Below are experts of layer 5 (counted from 0) of a mixture-of-experts language model. Rows are named router (the router's row for the expert), gate (a neuron's input weights, with its number), up (a neuron's input weights, with its number) and show model dimensions 96-143. Each number is 128 + 24 x the weight over its row's rms, rounded and kept within 0 to 255. Numbers have three digits each.
After each expert's rows: a language model's description of what the expert responds to; "mostly gets" lists some tokens that are sent to it at least half of the time. This comes from a sample of Wikipedia text that the model never trained on.

# expert 35
router:171138138126109135144078138099118109158170134131130102149103109115105112088160132107122098133165109125136102177132109124122176116158120115150140
gate0:101095157114123166144080100164129113093170133135115115091075170082147091109118109121143180118103114144150112180134110136131137154139135126133160
up0:107120111137100110123131150167119166166117144150116134165192149111099159128099115070092094120140111118087108083091158112089130107126112123137135
gate1:128088111160113152117096138101107120173089139097150121181108124105121089096170099125119108090141122125128145119110115099107103121125151149130131
up1:113132158104157095124135134165101123102142144146181142095121124169150155152127155140194122128122126130141117125134080108162147155126167094159077
gate2:138134127115136117148110085098152134099129171139132085121119118084133106156120118118181129096132115100133129149121086146106130147100167121168121
up2:109138136156131121147110106127098129101105115110110146136087111121126103103137134131171098114069078099108143111127124183113121194113166103130120
gate3:131148118168173129127111136135144178077159138124130156132132136097141122130117141126157097096134141137138140159118108151099111092151125147121152
up3:136087087091084139102112129105122101150091106133154111118127158162130151100129132109123167146124146132146120097124141103148092157145157101099121
gate4:140165132130124144135114144122138132148136138114151124133137115155151126111145150160129125118141155098144131149140118134141087143127137092164076
up4:166127077168121125113135078151150087152096112128118155058112168132135124161107137084158175150102148107149134140130123130082141123128120126095172
It responds to: Single capital letters and short fragments opening names, mostly in tables, lists and publisher names: F, P, N, Ver-l-ag, Fl-avia.
mostly gets: " F", "-F", " P", " Fl", " N", "-V"

# expert 50
router:104128134094104133092141114167147135142158126158127091129190117133110103131095152153125170114129119115144141141077116108143164135142078128196146
gate3:150110124110148184079138119112168119130142125120155139129115124096124091162143159112098123102146157084115097118090129105122116151156106143158141
up3:178139121088148116086082131109141146147151159137118164134133102091123129115086126132088109173131136084110116131146142150086144142150126144154165
gate4:126149141129115106103151145135112149175156148110157136145122146155115121139151089128150132051108107170139123130133164118130154101154114117093136
up4:150104145116170156100130096162134121148109142165134126130157129110176134111142160145113138181153114119113125146139113084158125099101142137097071
gate5:107154157094126102092102115130104150113139089107107125095178134111158099119134106145130129107174130143069104107127121155084104155149173134153112
up5:138124111084134098125144117148124120117147106125123112133124139140133120112107150089134121129110123144139162119171120084141149132115074160111113
gate6:103141130096106142155116126146121148151177143132126136127141123150165153156121120146121118118117119126129115130090092137145143171177090126161131
up6:136121125139108121118120127124137118142070152162136093116111132107128070097151169098127165170107133169110110140135133148155075096090154109110142
gate7:144131130141145165086140138118090119100154124137118148124079130108134132154097137134136069137144133118119101110156130146096088166143139117154118
up7:104122141107167143093148094200099143101136130120134147127129158113154145157116139147124104143149145144107145113145139134122127156124143127112118
It responds to: Main verbs in biographical narrative, mostly past tense after he, she or was, such as wrote, moved, won, spoke, served.
mostly gets: " wrote", " moved", " worked", " returned", " gave", " won"

# expert 34
router:155183119138127138133130120175112143102165139110095135132117122153161140107121132149109107119112122137147137102120135121148169105168127109105130
gate0:169163121108121124130122175116105121141166146096169105150123121153090109132122113132104140137160126194134100115148124169144131089168130114152128
up0:138152119106136155131129107130099124144134153136136125170135130098131094155104141099134128141132151127153133094143135190124130110136116114164152
gate1:110148160154143120103107139165134155096117150109101107108122153153140135121143130155158108098157114099110125132154145107164131134170145097129066
up1:130115146112123106176142144109119099176090093119131147106101114151130125118121135069091096145109147123133107141110149107144130148093130133100124
gate2:170106146133091101115126146116127133078146132123113117173095090136141119114135140142132163110098139151110160125131133158135133126086147170145124
up2:170119122097105096095150116116128141158160132148118175126091104108144129135143103159120190122105085083105133075114155155128158126105142117122186
gate3:114129115111136128132084098120171145115126140113107109136159130127191121104124111177177138188132090155120180108136118094117134064110115134118120
up3:106131134103135162140081094118142138111122123144129094145152150137136123112146137130116119151128108128096097102182146135135105081123094111122117
gate4:105123147113119120092143107120140134152162112131149114125121109139154080132131136102148098127126120132121122163098135092155151176138133097108152
up4:158169105163127130106105111079110133093129155139143137080135068135172140161127127114119177117115131122153126121137088147119088107135083182096104
It responds to: Possessive 's and possessive or definite determiners before a noun, e.g. his own, their, its, her father, Wong's invitation.
mostly gets: " his", " their", " its", " her", " His", " Its"

# expert 58
router:164125105084161163118105118119159104128153135128131099108131120096147094131119148109150159100102119104131126117088148102142151142123102106170163
gate0:123143102082121122097134102122129116117104120158113148099173085119172089157126099117104141096151120132144120141095140113111131133135121118129121
up0:089101125096140108130119090157109100115107204110134140109117136087150099151085134111103134089139159111185163124115160124134101135115139108124130
gate1:104094113157148149099102120144130153126155129119090091144143164094195108157101140117133137130105153174116157103097096080126137125115116094121101
up1:197101158103123096158137137075132117139103103127132136112105134117078120123156103130085133158105132077124123129116163156147128102149124163135147
gate2:103145119157111159121168117165142131113122102133171171080095126121128134123097110061109126077117146142130152147133147131118148126149181160140164
up2:113139114130097164128161152159147138129138128121144146084100149082114151138144136114092114108099165139124143110129171072136143112146186161149181
gate3:162131114152136117128129120101109097126139141112140112121135157117159160137123162151161137150169103143120161125137117158189088167158098158147112
up3:098125148124118156112175086128127147112134113093119173168116084109096121116124101140146151097116175116135143121129104131131171116131160129119098
gate4:123141162093130135089130115131126151162122147066150117138171145128100120140171113180163114137132116128154168124105133095105098117134134131112108
up4:140123094126121119159144177136107107112138108163072126134079113123152115159100150097149096117139140102106095135146119142109155129087133121129147
It responds to: Auxiliaries and first verbs right after a sentence subject, e.g. Tao was ordered, would, been, not, became, also.
mostly gets: " would", " been", " could", " became", " was", " may"

# expert 11
router:153164152092125142103107116156128120132167123111141103112162168117148082122140151110138180113112145135116132151085124097124161133144099134183147
gate3:132141104161155132129149112145094143124110113106134162172109163100131126101152101116157164115106141170136126135144127174057131088135105140127118
up3:157109128149145135122102133163134145134102138125100148157115145103101140121116136170135161144098159145126178138111144172125102117083112130122119
gate4:129107120111136148139113149085090131114108166144151118115127109162092154163115141148120176135148153157124127163149145186145103144171157150082126
up4:157084152176114121120133153135107101182120127139148129142130126125159079095122139112143105098120127132135129079078143077136114165108144109143118
gate5:143103162180122136129121138150129117120127092141110111143170145130132139146152110123098154163093140123105158155138151143141131139126113131136141
up5:153159145128115150110102137094131127101134113110137122161118124145163142134143133132115124106135140119098106116152096037133150158077112118114129
gate6:147130141168115131114150132160139134204133162100155111133163111137091132164113150170065147061121104153120113087120115192139140127145151112157134
up6:139126137097128105162117118137073106142151150105117116086108081140135124087089159163130138111120143125106134065112075122154170121109182113180138
gate7:151149130160104110124120092139113135155100166140109145120089154109093124156106115144124096112086120157106146097151134128120104147099138104114170
up7:118123138170130113144127133149141127175076155145146161129105091134143110086159098104094158156150121113160115156131119135093144087132158128145089
It responds to: Infinitive "to" and past or modal verbs right after a subject in narrative prose, such as to decide, took, joined, would, won.
mostly gets: " gave", " took", " joined", " would", " won", " helped"

# expert 63
router:121157134127127108140132155113123157127119147121149118133110136142165103117121129124151150145165094159149124155145096137177148140172146086134154
gate0:138135093111151140116152118109129115150150092116110103132122135101120129118150096084107140100183145180119096152122115158178118165139131163117103
up0:101105122093108121129188144148111103119133121122152088132133149134166168139130162115141116129150092083161129170133106105171108120109160119152101
gate1:141133175143123126134112137166154140165145063150123131149151164122177124117171122108098100138139135124147117124142133179119106135111117102133119
up1:119104153117132154145084144136172116114154085159103140146128160106178117150139088159143143119109151192149132097133109147104132147106095074107115
gate2:141082139103148133114128127119168087108130142129122159100151134156117084144130124103142097113111154119121104144130130183167166180134144095112145
up2:111149104158101132134113137101141136111162083130133109116096127099144133118111113100133134140100121148085165114124134083070136098095093137176127
gate3:145131134156155117129101148119141091120175134112114111137088154120098151135121143150156100142135146122156134169137116140154135125171059146107130
up3:169130095166118120112133126148123134120160082116075148130101101094100131072116150091183158115153122134109154142125122138118121136177111130113132
gate4:095120139102143115091116156159148185140148094148147157119135112107131110108136150117151170113166092126153099132101148168132116143111144146149121
up4:125115100117122089076127123104125158148156134133116110119117121074133130127116128145126083175116119132116146092125120112119137145128112100090116
It responds to: Digits inside years, ages and founding counts in infoboxes and tables, such as 2-0-12, age 50, 153 years ago.
mostly gets: "g", "/km", "DST", "-g", "org"

# expert 45
router:187148135124113100101168111181158146135149087092140096105103123130123140121140132151127155088130106154127135140143101086114141127120156124109143
gate0:166148118075097133139118133148185113087134150161133137103143134141135129135114115089102170114135113073123127153108086110082103127109115137117088
up0:110077146173136146111137144126100149091177121112135151126131132150116130131121132178167111157114139191131135125137187126158161138098132105185110
gate1:141099120147148093114149155191128136095138130137148114101142156132102134144153089137121149081136139092091139141132131118118110106072174123128131
up1:108128132122158118131136142141135108107151109129118140130145107134090143125133133105113127154118121095104118115155117079147135110099122156136169
gate2:166115173131145104092127160090144167136141063120151113081146143143138114115125127103129085144103124140062128096126117115079131105089137115137124
up2:185142142136091104118123153077111119122150112109116141111118139131076131120115122084154191132093133079097081172105090138142114123158122126135146
gate3:110078145089113153121097162107132101121139101083150156129154107114119123105133155134130164151160146120135162127096108128117143133099112131128149
up3:135165111161167139091107135080143160198120127133126157115121130103102111114134114104107151119117136095124112095138162126137103107161132121107161
gate4:111109118109122147138121107121127095144102100127127132104152103125086094131112174058156156099107125086124114131124114155129122149078108111097118
up4:112153109117099085119138120151169145153107178123098126166156120113167109148143138137111131157126138133102161112132152137100058114118095124153160
It responds to: Line breaks ending infobox or table rows, final year digits, time units like years and months, and taxonomy values like Animalia.
mostly gets: " years", "°W", " months", "°E", " Animalia", "Scientific"

# expert 16
router:169146117095111196096118133120112128107134119124139112175129190123105133121163120154130157075117135108120132126067112115116142125130121115117085
gate3:132131138145109129120123144139163144130104118132110143130115111079116117133165134142130127160128154146123101123170142145138081128093116107096169
up3:152156130142108129148142142173149132137050111085097131159126139121123166126147152165081127125120177114156134125150110132149161133097100101105144
gate4:124150131170150145120097157126135155128173115146150106154134125119113165114130137118148136134132110144137089125095147139172095169106128127153151
up4:119103126117122090115115126104133137117112169131121104132162153140123122176106116103147157096104107112126105148110127163100092128156145129118127
gate5:125132120155180139140122179096148128132137095099135159162140132107157111139141153158116145121134156117162118165135128089144115174154167134154099
up5:073098130171121148152114103101130141121131152121117141114153120125134131131165098163119097102120122148156163161128118095127152169147133145129108
gate6:147095108140082167167095139099137177140118124138154122170117157110140150144137107118151124112078101096117120152070126125152130157140108129125103
up6:166128141136173158089155155156090099109170131148158164105150145102140136094123132105070140131127145134123089144162118125106130080125153110108108
gate7:138146106114122110100111106138146139171106160118110085156105121160136144147121104135147121143148137095162102123136106127126143151155106157181132
up7:134145154136172163143133175118174102119184096160130111106105120099128140116144091118112155121163111165133143130124109100138148090140158128108113
It responds to: Prepositions and role words in career and award text, e.g. promoted to, award for, played with, Best, featuring, defeating.
mostly gets: "featuring", " defeating", " Best", " Outstanding", "Senior", " defending"

# expert 9
router:099136143140167156168139128147115114092127154133109119113131128096125151134112161153116106080144145120146112123095114151167127144119126113111086
gate3:135109119098101152179137125120160125119146130119129104127166141093134110123126106143141128096097112122132143095152111149125095148135121160088089
up3:108127150130104145139114110128092153117106128118126135138088108159154124079125089118123123151127157108085107104144117094103175105155112140119141
gate4:133155142108139152175110113072110136132178138132184109153148137151065073101153110111114096131107126110134112131153087127103109144127105122102112
up4:127142172106148108144125119171133081171091115145117146126105140097131151164089141147107148128099144139127141138127089146167116083127141115131150
gate5:125136126119138109110124129136143124154159090145118114065065156111105114150178112142114113147122117126137103128161142143139108124133138122142159
up5:107142183141169150156104109126137108137130163107154133155137072143116165090120143111110092094142100132127171103124096142113153107096141114125112
gate6:095135145170150065120164126127105078093111133149142133108133112105133132145118170113134129133110119112099135099123130136121122164085130137110099
up6:129134146171154106111152146141132110118131113108148139098112103120136128102154114125130097148093106131092156135140122111104149160119136117118129
gate7:134127150132133090115141117139174123151141094171118158075130117142126180134059130103103127139118140107147132165108123122127101161163132146155100
up7:130122146135100162131116122103130137095116097100157100132091135104107117133177144114169121158103124138095139129123129130187127109113093107101108
It responds to: Colons, dashes, pipes and "as" right after a field name or credited actor in lists and infoboxes, e.g. Born:, Term:, Kligman as.
mostly gets: "):", ":", " :", "\":", " -", ".:"

# expert 51
router:129130143144105149107132154151132135154160105126132151146143124131077152133110127150177132144183083099177072104119139125120060129129142125148138
gate0:142138153105182121133150161120154152124122116141130121106114133125130120136087113098090138149099094108122130126150117181130156124137092121093123
up0:127115128135115147161132150115146134147134078076134103123144103152104119120127146149149101123081096123142123147114116153127165104147110140155165
gate1:120179161128137171082077111132169122116141143098135116112101127100105175099155134111148159122163147127123136141104142155121135127126140112143153
up1:116180162142100147111134139122157141143140134051150155156107130115123175114179175086138151084140113087105146142121104149124107120128126155159135
gate2:124141145113117149152106107155116160155135093106121137121149115087105113165182110152155143103143058059149146115136104089107151158121151143152150
up2:129121097137123093119087119122168136116150117161192095131082143098130128069109149112131154109166124155096101145084129150157133102106091104152124
gate3:151115118138118141142162106085141130109123114133133133125125115145165123123141131131085126087161116113125117154098136127055149119133133135173155
up3:138148133101135114109115128147164122150072136092128121188100142127110110116115135117087110135133143095184105098142142163104117164151140132149148
gate4:133133187162126129153073127122126121107172118122166131228107131144133084141122135131129133153108114125143131139105099075116135144094092085121133
up4:133106146147126171100124139162143136156119103139122122095101146115108150076080133135113141120114150125113139139110165126124150111134115162109139
It responds to: Opening one or two letters of a split word, often lowercase after a space or hyphen, such as s-inister, p-ump, great-looking.
mostly gets: " w", " sh", " st", " cl", " sp", " j"

# expert 2
router:137143126141127105122126171106136146121102164159120121153105103121137121120141113149159073077102146151132114127141134142090068129131121130120078
gate0:084114150090103130127124143119118163134154155131136134140104099113100137120098116128129120082129168161097139102129094142125134158133134116178096
up0:116122125128090139134127208160078119134148146064134094118117117157097094159149116087109123122132144121134123137123134124123166092102145136119118
gate1:124125102119145134158099112139163111124112131122100092170116165119133096111157090088150128095133126100135122126128114132120071146122090142107142
up1:105135155144163151126135122107127160143123133139132158127120122131130107131105092139140167153122188130102132176155128175101126123133131129148129
gate2:146134127092156122160093123126124145144109123142140111146105148121090133157141138127130106117124146132145084195179165113149110151138102143108133
up2:137089140144115154096142136151135127114146090104133165077126142132118118057124120126126166142131148088098123072093111132111161113168149141111151
gate3:125122137146110155102104120179152120146080098116150083104143126151099130099131126159129112106100163128119114128130100092141121130103138136118111
up3:117121152135149109112136120103084152171194126139145161096151118109096122119123164131156132105119109112137160097155121112147134130141165169140178
gate4:110154116176137121090159137087141127141118114153111143140160150124077088125094134138138107111091166150108148109154111124121116173154159108143135
up4:147141139106146138110087125171123143148125171165135111132116114141174163093145169131139166135115125112108135174126101128133106087106122134110177
It responds to: Opening pieces of technical or Greek-Latin words whose suffix comes next, such as mon(otheistic), gener(ators), mathemat(ical), electron(ics).
mostly gets: " mon", " Oper", " ge", " hom", " char", " gener"

# expert 53
router:128084162122158189108125096093118165143119101123130119103085113129135089115139135130154081137135123108105155095137157132161147120171086135124147
gate0:117127123114145066090111122126125122168134095135150149150134117165084155144170090111122121123117151124137128113140124093119114136166078116140097
up0:152105106118167099083121140133101141127133120096147126145147142110113110158159103115094139143140128079133132132137123070134100123171103129142093
gate1:141142119159092124119124115112178091158144144112129115141130097128088098126144118124144140136126131114124141139198142123117143138138117167119114
up1:161125122132109103132138136122104122145138142074137081142124110123145114101130149105141141123122127131184138109102098146120108124147141100115125
gate2:088113146120127098126140124113088155091115129125144102168182114154067105124115132085151147101172143182088094139082125149115113074163091116119115
up2:129112120163107103116147130140137144104121156128130140116140096147140144105135144161128154130102125178183150172127102152137072160100130144128153
gate3:124128159146123128116124175154124113148078147117122126110133115172138187146143133116145125172097138108122168101137127140144129158136124156100148
up3:132147160100154133118120122160164138194093154071120114166124131150114113101106089104181129162142119120140178112183118141114148108151102149157131
gate4:123120123087122126123158143171164131156112150121130163125092146095188126131096161158141153163098153098084148141101129157123137136157067118144118
up4:092137108137108140112134116108135133136099164124119136153140106138120124166122144148111136152184126093148155131136138112129131153155122093135113
It responds to: First syllables of personal names, often surnames after a first name, in cast lists and bios: Rod-way, McC-ue, Wil-lett, Dar-ling.
mostly gets: " Kitt", " Wil", " McC", " Brad", " Frank", " Rod"

# expert 59
router:121116120127103160141118112122108118128080100142142139116104131115136165109151131070098154157120134135140137113110141111134132133134118144105151
gate0:172128148145099190109183135131163118138088118067127158127096092128148134129094129125094155137115125123109101125162135149116108142142118138155120
up0:138122153170134140085130151094111185112138112110106124118148125111169133112104175115164135078125108113121128111158112127112130141174074132127149
gate1:208152165136110161143151154141137140142147087118116113056171094132123116168139120124146135139165150100137111106091144102140103129158065159130155
up1:111145124147128120088144120177127135117112115163140144112139145119116155120097143110105126109090166102123148123143119179106090128118109153139139
gate2:158097130136121130145113144115108123112116178160164137157143091107119142121105139140162175135179114089102122113096109125108098146128091156154119
up2:117126116144160120110144146102103114146127130145134146083153093108178136137094168120134130088157109126114155116095147103174179151131105110111145
gate3:121119147126105132128128098121126138164122122112165110143150095116116151132129075106122119104140099113117112113102111126148119168141113133149132
up3:133136146103139127113106099144146103124168137113123104147127107127126098137143116104069128127108126112147127123137160110116120127133130130134101
gate4:165101119156179133147094142108136134131128145135118141143169143118111134189100154095108133107072136133081085128099094137136109153139143158115161
up4:138126092108108089137086187117113095117129089173164103120115124111135142052137117125146153140128075162167156126125123151142132080109116071103102
It responds to: Cells and headers in sports standings and minor-planet tables, such as Home, MPC, ·, ″W, LINEAR, team names after pipes.
mostly gets: " ·", "″W", " MPC", " GER", " Spacewatch", " ESP"

# expert 38
router:091127111157098133095172134120133168106131161115125131134109154154192161172155153158091144130156109128102104134161113133141072102130142130148150
gate0:103131132141126112142137122095136158135123135128132155138164132097149144154070129098163144088160102115109156108139136141131138158102116128145127
up0:165152106130121122138121123103165139091086124121113131152148137089120128148092132107175134085142127125069149120129133111108161142104156081122162
gate1:102136128099132110115104132106160108113122127110155150133100137163136158182099150132153142118134102077116148125127106165073155152099142179166139
up1:131112166129119140096122106152130114092116169118133176121148094161160150153153162148129157120140105126151082144120136140105130134113109167111176
gate2:170096073131123126083130138086166137114122152119118174110133144113171074139126130109129117140114140097105123148167126133129054121128127104114154
up2:133115141084127158152185150130116119158120133134124159121132165139115144103177148121150139130137118162124152149090124171180117094114111132106132
gate3:135166148139123157074139162148134169106101082081113111137146100138110137143113170133118147152156136187131147163191136121134163117134136148104121
up3:136137129114104153105115145084169186113158130092126127139124137107068177167132164138150179132135152150144137124160104127161111082143075129089110
gate4:184138081163119133135142128117120129105135143084145132115142097140165130066158095156138125136117116113139138132140124168135120128122109150123109
up4:159118161141089139148138074134123142132154151152149158138130126080144114123146143070099109137112158126168122123143140153148150087149148131143168
It responds to: First letter or piece of a word after a bracket, quote or heading, plus bytes of CJK or accented characters, such as (y)ears, o'clock.
mostly gets: " o", " Tr", " Tw", " U", "Ph", " hy"

# expert 3
router:100092136142148115131086152155119130131111113122135147167092125108129162152107134111158122138118106153134080142147133177087125124136123122143157
gate0:137161155099148098113090159114128108161133109096132160109156119115104166143112138128172089115163102133142099104139147140142149108146119133151137
up0:167126138174107117137126147103133114078113115104142160130151143141111110100121158117123131102140210151152130164092119155079163111172105145128121
gate1:120142110147162104163136123149144111110146105197168154147131153125107142134098133155146093143079186156126128116106093138101118129113109152193112
up1:119118145114159119162100073114130178113154115128113130111108156136161163098118133157143124137082148094141156136108126141126091112079151156149115
gate2:122120123151124100142103136131138120097124141109126132143112139119108100177172157120144114150122128100154154155113103115172144141083104157128084
up2:141109176114134115125168128121120132140145121163128150147148124153156129091125098117116102108122139149120159121110110117063138163154154115068150
gate3:102122125132149142116129150167123087143123127091121098133159157100151096143123094125122082113154153129120137114158147177158127144133153181124141
up3:129051092112137204172154152117146121118119108118138125107109142106116124134147144145148117102105129131112112121114146174164124116097130142123121
gate4:123136112136099105141129150110114168148096130149131099093155115119134083143098119106124127186150087171157110132145163126089137113162149154145165
up4:109142090138128133164166108123116102135122153117113120127127161117096108131110110115145106112138168111079075093118109146133136146159110105147117
It responds to: Inner pieces of long or foreign words, often after c or ac, such as Montec-ass-ino, Cister-c-ian, facs-im-ile, Ex-cell-ence.
mostly gets: " Arm", " fort", " mass", "cell", "ibr", " controvers"

# expert 27
router:134107113123136149105123094116146100157096134137129113104116100108163070113134121094137125157132111140152179115154156133172178133124150103149180
gate0:104178144155118144142106142123111138151106115091157131125149061120118140118096180105139115165140142095142172149162107094117104141144165103136149
up0:117167121157148136135120094125155141170115104114139166170127087105143114100098174110122130133145143083111154153082133124151164117158155123140132
gate1:121150116150140128127111121096155132089121124138115083146127124170110116134097104122076129126103110116151142144095081160094155141108165107118119
up1:121087168147095110108088103140123130128154142105133134130113104120133137141122189116108085125139093124143123135097109148116137171157147137165133
gate2:098152117133156138113134099090139125139159117114135126130152128117158128186163146121149145122112157135131116110147110135165163145137167128124139
up2:133177111144142096104148097126153170142154107114100112113148145143161146117131103127119105150173139082098124159150069127124114139114124100115142
gate3:154129148113111161075103103167150129152118095139085131129096140162083109151163096114144108122140115116135133133159142119155153144103131123144132
up3:127124139127134137120091117175134143154096102086096128101093161120115132169179111122126133134138128142100136113130112149112122143102164124132117
gate4:140093149138134104135062133173134154156128121127072102113121094109146138165131137109149136136155112115107153096164154144160124121163130094156157
up4:158148110134125096137171169079134134079123159147124126123163143151104151107108102143083115131133123126138096159129138134107111109117151131103104
It responds to: Surnames and their final pieces in sports results and credits, e.g. Moore, Johnson, Bick-ley, Eb-ner, De Deck-er.
mostly gets: " Moore", " Walker", " Johnson", "kins", "sson", " Taylor"

# expert 46
router:124116094096121130131119178120104113083140159101133133100146167132098128150097075147159103107149117104115110100102137155102143150144103148105108
gate0:082124139110153178123141137114115155130118132107152099103101159104145145162094171120159150117164121156148119078133133110146126163124174116136148
up0:125135136172146080119096124138104143137138151126144106127100103133096147142132134139091127141109150142140135141125148120100120122117085107091123
gate1:133139134138139141151112156137101185080124128108139136088127130132138120143103141140126086133122119118116133119084176173139102137113118147153129
up1:150069144136148097113134113123126148141119148113093137109113193124161109154143149124110181120165153152116115127090180183125095130136133158141097
gate2:084148123079175133106097126144128149115142112118155094142138120148058126153129127158192120122130139125115115078106178145113054126077120127123158
up2:139159105173102124138141164146121126154131136110157166129180124134158105130091170133094102138110080088167143139113102124141130146167159154094110
gate3:124115156121133171102099154113128134132134127108154108162093158123140150136105123115109137124147153123125145055094128150141139179098149128095121
up3:138166128126095120127162140086111112122099124171097145156118136145153120121160087101153126146158108144122144202121135085095125122134101130103117
gate4:126139161082125148129130138095088139081133117098109112083112109145098122089144112154106122148115154111101144091107115123128127195132122172131128
up4:098132136094155135135159070132102143135121100129104090084135137119124097151161092098086126151129130155145150126140118111168112116108083119077138
It responds to: Participles and copulas that introduce descriptions, e.g. named in honor, better known as, located, born, was eliminated, Published.
mostly gets: " located", " born", " died", " named", " occurred", " www"

# expert 57
router:125145135109134144131140153125111141124139088120136125133087151124081121128141120141146114142190148080142121115133157171123087124117084130119145
gate0:081151190141150118082132117151135111149156100140126109145105155155101148154106117100118125129103121100124140134140125137119167174098114168172141
up0:101143139148162110116119092127154131118111129136114085095129099121145154124154144139149151119121150123091134081164128151102157120112156119144104
gate1:146120081108145114139126174147136110123104148132148130114109106143151107145143133105142125168125114131138107121110158079132104137136123157072142
up1:135177121127114179169105140087130148138117080086127126141066155117132116136135112127111105129117183125122127156159111157132117149126152120124152
gate2:113121130144096117135141125123137136132204111149161131103130175131115188143111104107121118145106126140118114136092125159109114105137122138178187
up2:120090131113117145153103092086090089151123127163155153104146112176159122132135112138122142118122098154137094111157105134085110120113107143130128
gate3:089112088103132149116090148155148110192123138101115116147126133127157176120117143115162138134148154138084147101144137116152088102111124142112158
up3:155134146151103127133156136098179135098149075148144148108098137149082110151122137147103138143127090130178111144099124160075154171167118100163105
gate4:156108163130117167119106115113127153118136126134128117126093182139103156127118123127161107132123075073115158150171099135109139146105098156051086
up4:120154103145077101107150140125113079171125155104114105141158101163116084108163128150119189111136140167118141115133166137122098134143166136137126
It responds to: Single capital letters or opening quotes beginning names and acronyms after a space, bracket or pipe, such as D-OS, A-my, G-ood.
mostly gets: " O", " \"", " D", " '", " T", " K"

# expert 29
router:102134128105151110104159164130133131138157129126143082130131154102154093143136148109140120120110108149148134129144129125120129122120115157131134
gate0:116153139055102121080119128136126146126133097089133136163106144143119101144167126110112125134130157142110153072110130183110160096126140127157111
up0:155137143119108077084117125134129127154122125135082114149109132153126114136107085152115136152121165153126131125148157149150142160136132115146128
gate1:112140137118164113138144132077106139124142121133126122136110096142158095126153093108131110116096130111108179122096131165128128153133122162089107
up1:143137166100146143144156135132128122155141116163120139122166096161147111145149092112095098117074142113093167137093143083129127138179130099094159
gate2:131109186129155107125128095136158139132131120116127084128146158137137137137119140130171131134092110112112121149085141149161144125136121101128152
up2:107148079161143151059144126107147113091122098142135142150126121110133142116081116138123125148134163131143111072153088149101110142133135091132152
gate3:135111119142120110087113106113128115096129111127124182128127116134086101134108098117135103128154140142128123139186143151082090119149095157077144
up3:140111148126117136110138153111127106150138108126138130136144108129133110146128148126176116150138152155114123175149145124109093114123129160168096
gate4:144165160104155121113138124123122123130159108096157108139135164114149112121144110160144160160097132108148154130089133142126114111122082116125086
up4:170105069138121148157172120141147145124121130142130093078147107114156149112127143072160092082120144147126152143128112108112172100154138109119130
It responds to: Opening pieces of split verbs and derived words, followed by -ed, -ing, -es or -ate: remov-es, recogn-, describ-, rel-oc-ates.
mostly gets: " belong", " recogn", " describ", " reflect", " challeng", " enjoy"

# expert 21
router:135118167121088136095138116128131101094128162161128110144144141136060107115168130075141108119122144124140069142134121135119080113140143136089133
gate0:154139157177133058116132139156188116084119131144149102166129137115101124166133136161167115157115103126164116133162134134135085130090122143083073
up0:102120145081113135132074137129153146153097094117150151136116094175125111097124139086112132142161111087075113165112085128144171101161097126141192
gate1:149140106137131138150125113123136102117147148128172132128096104118101150177100124112150118169099132112097104135102167109099150110172137146144109
up1:097120149112141130120129150120065140155086127117108123139150135156159130124114109130118119075141137100135150139146129134123124137135058094120138
gate2:097134166098095145097091124120132149092120107142125127128128119126159151143123130147127150129091113107117174116163134111108128122099121139131131
up2:106140167159106134098105126135140158063134136144105125113134141171133112142080134151123128141086106111144171150166139123156141120106117150098113
gate3:153126157131110131138140128129154114068106153123129144134137143179125140106125169119133145089154129137137120134153121198087131129130159142109153
up3:138177120087161150154120150131107122173110115133143141087130119109153124127136169132095098159167074133078134143152100133143141095094099153168113
gate4:105155174115122105129146082155166134099168167131125108151125171100105127129104112119107143174128126120090130133106123152141102101129133126131136
up4:092123128114156162144112145120072107125104157095124148124132154122160102106083144132125160168153128105095153138169105141143131132100155156101143
It responds to: Quantity words and prepositions like some, several, all, many, of, from, plus word-initial out in outposts, outtakes, out of.
mostly gets: " some", " several", " all", " many", " most", " non"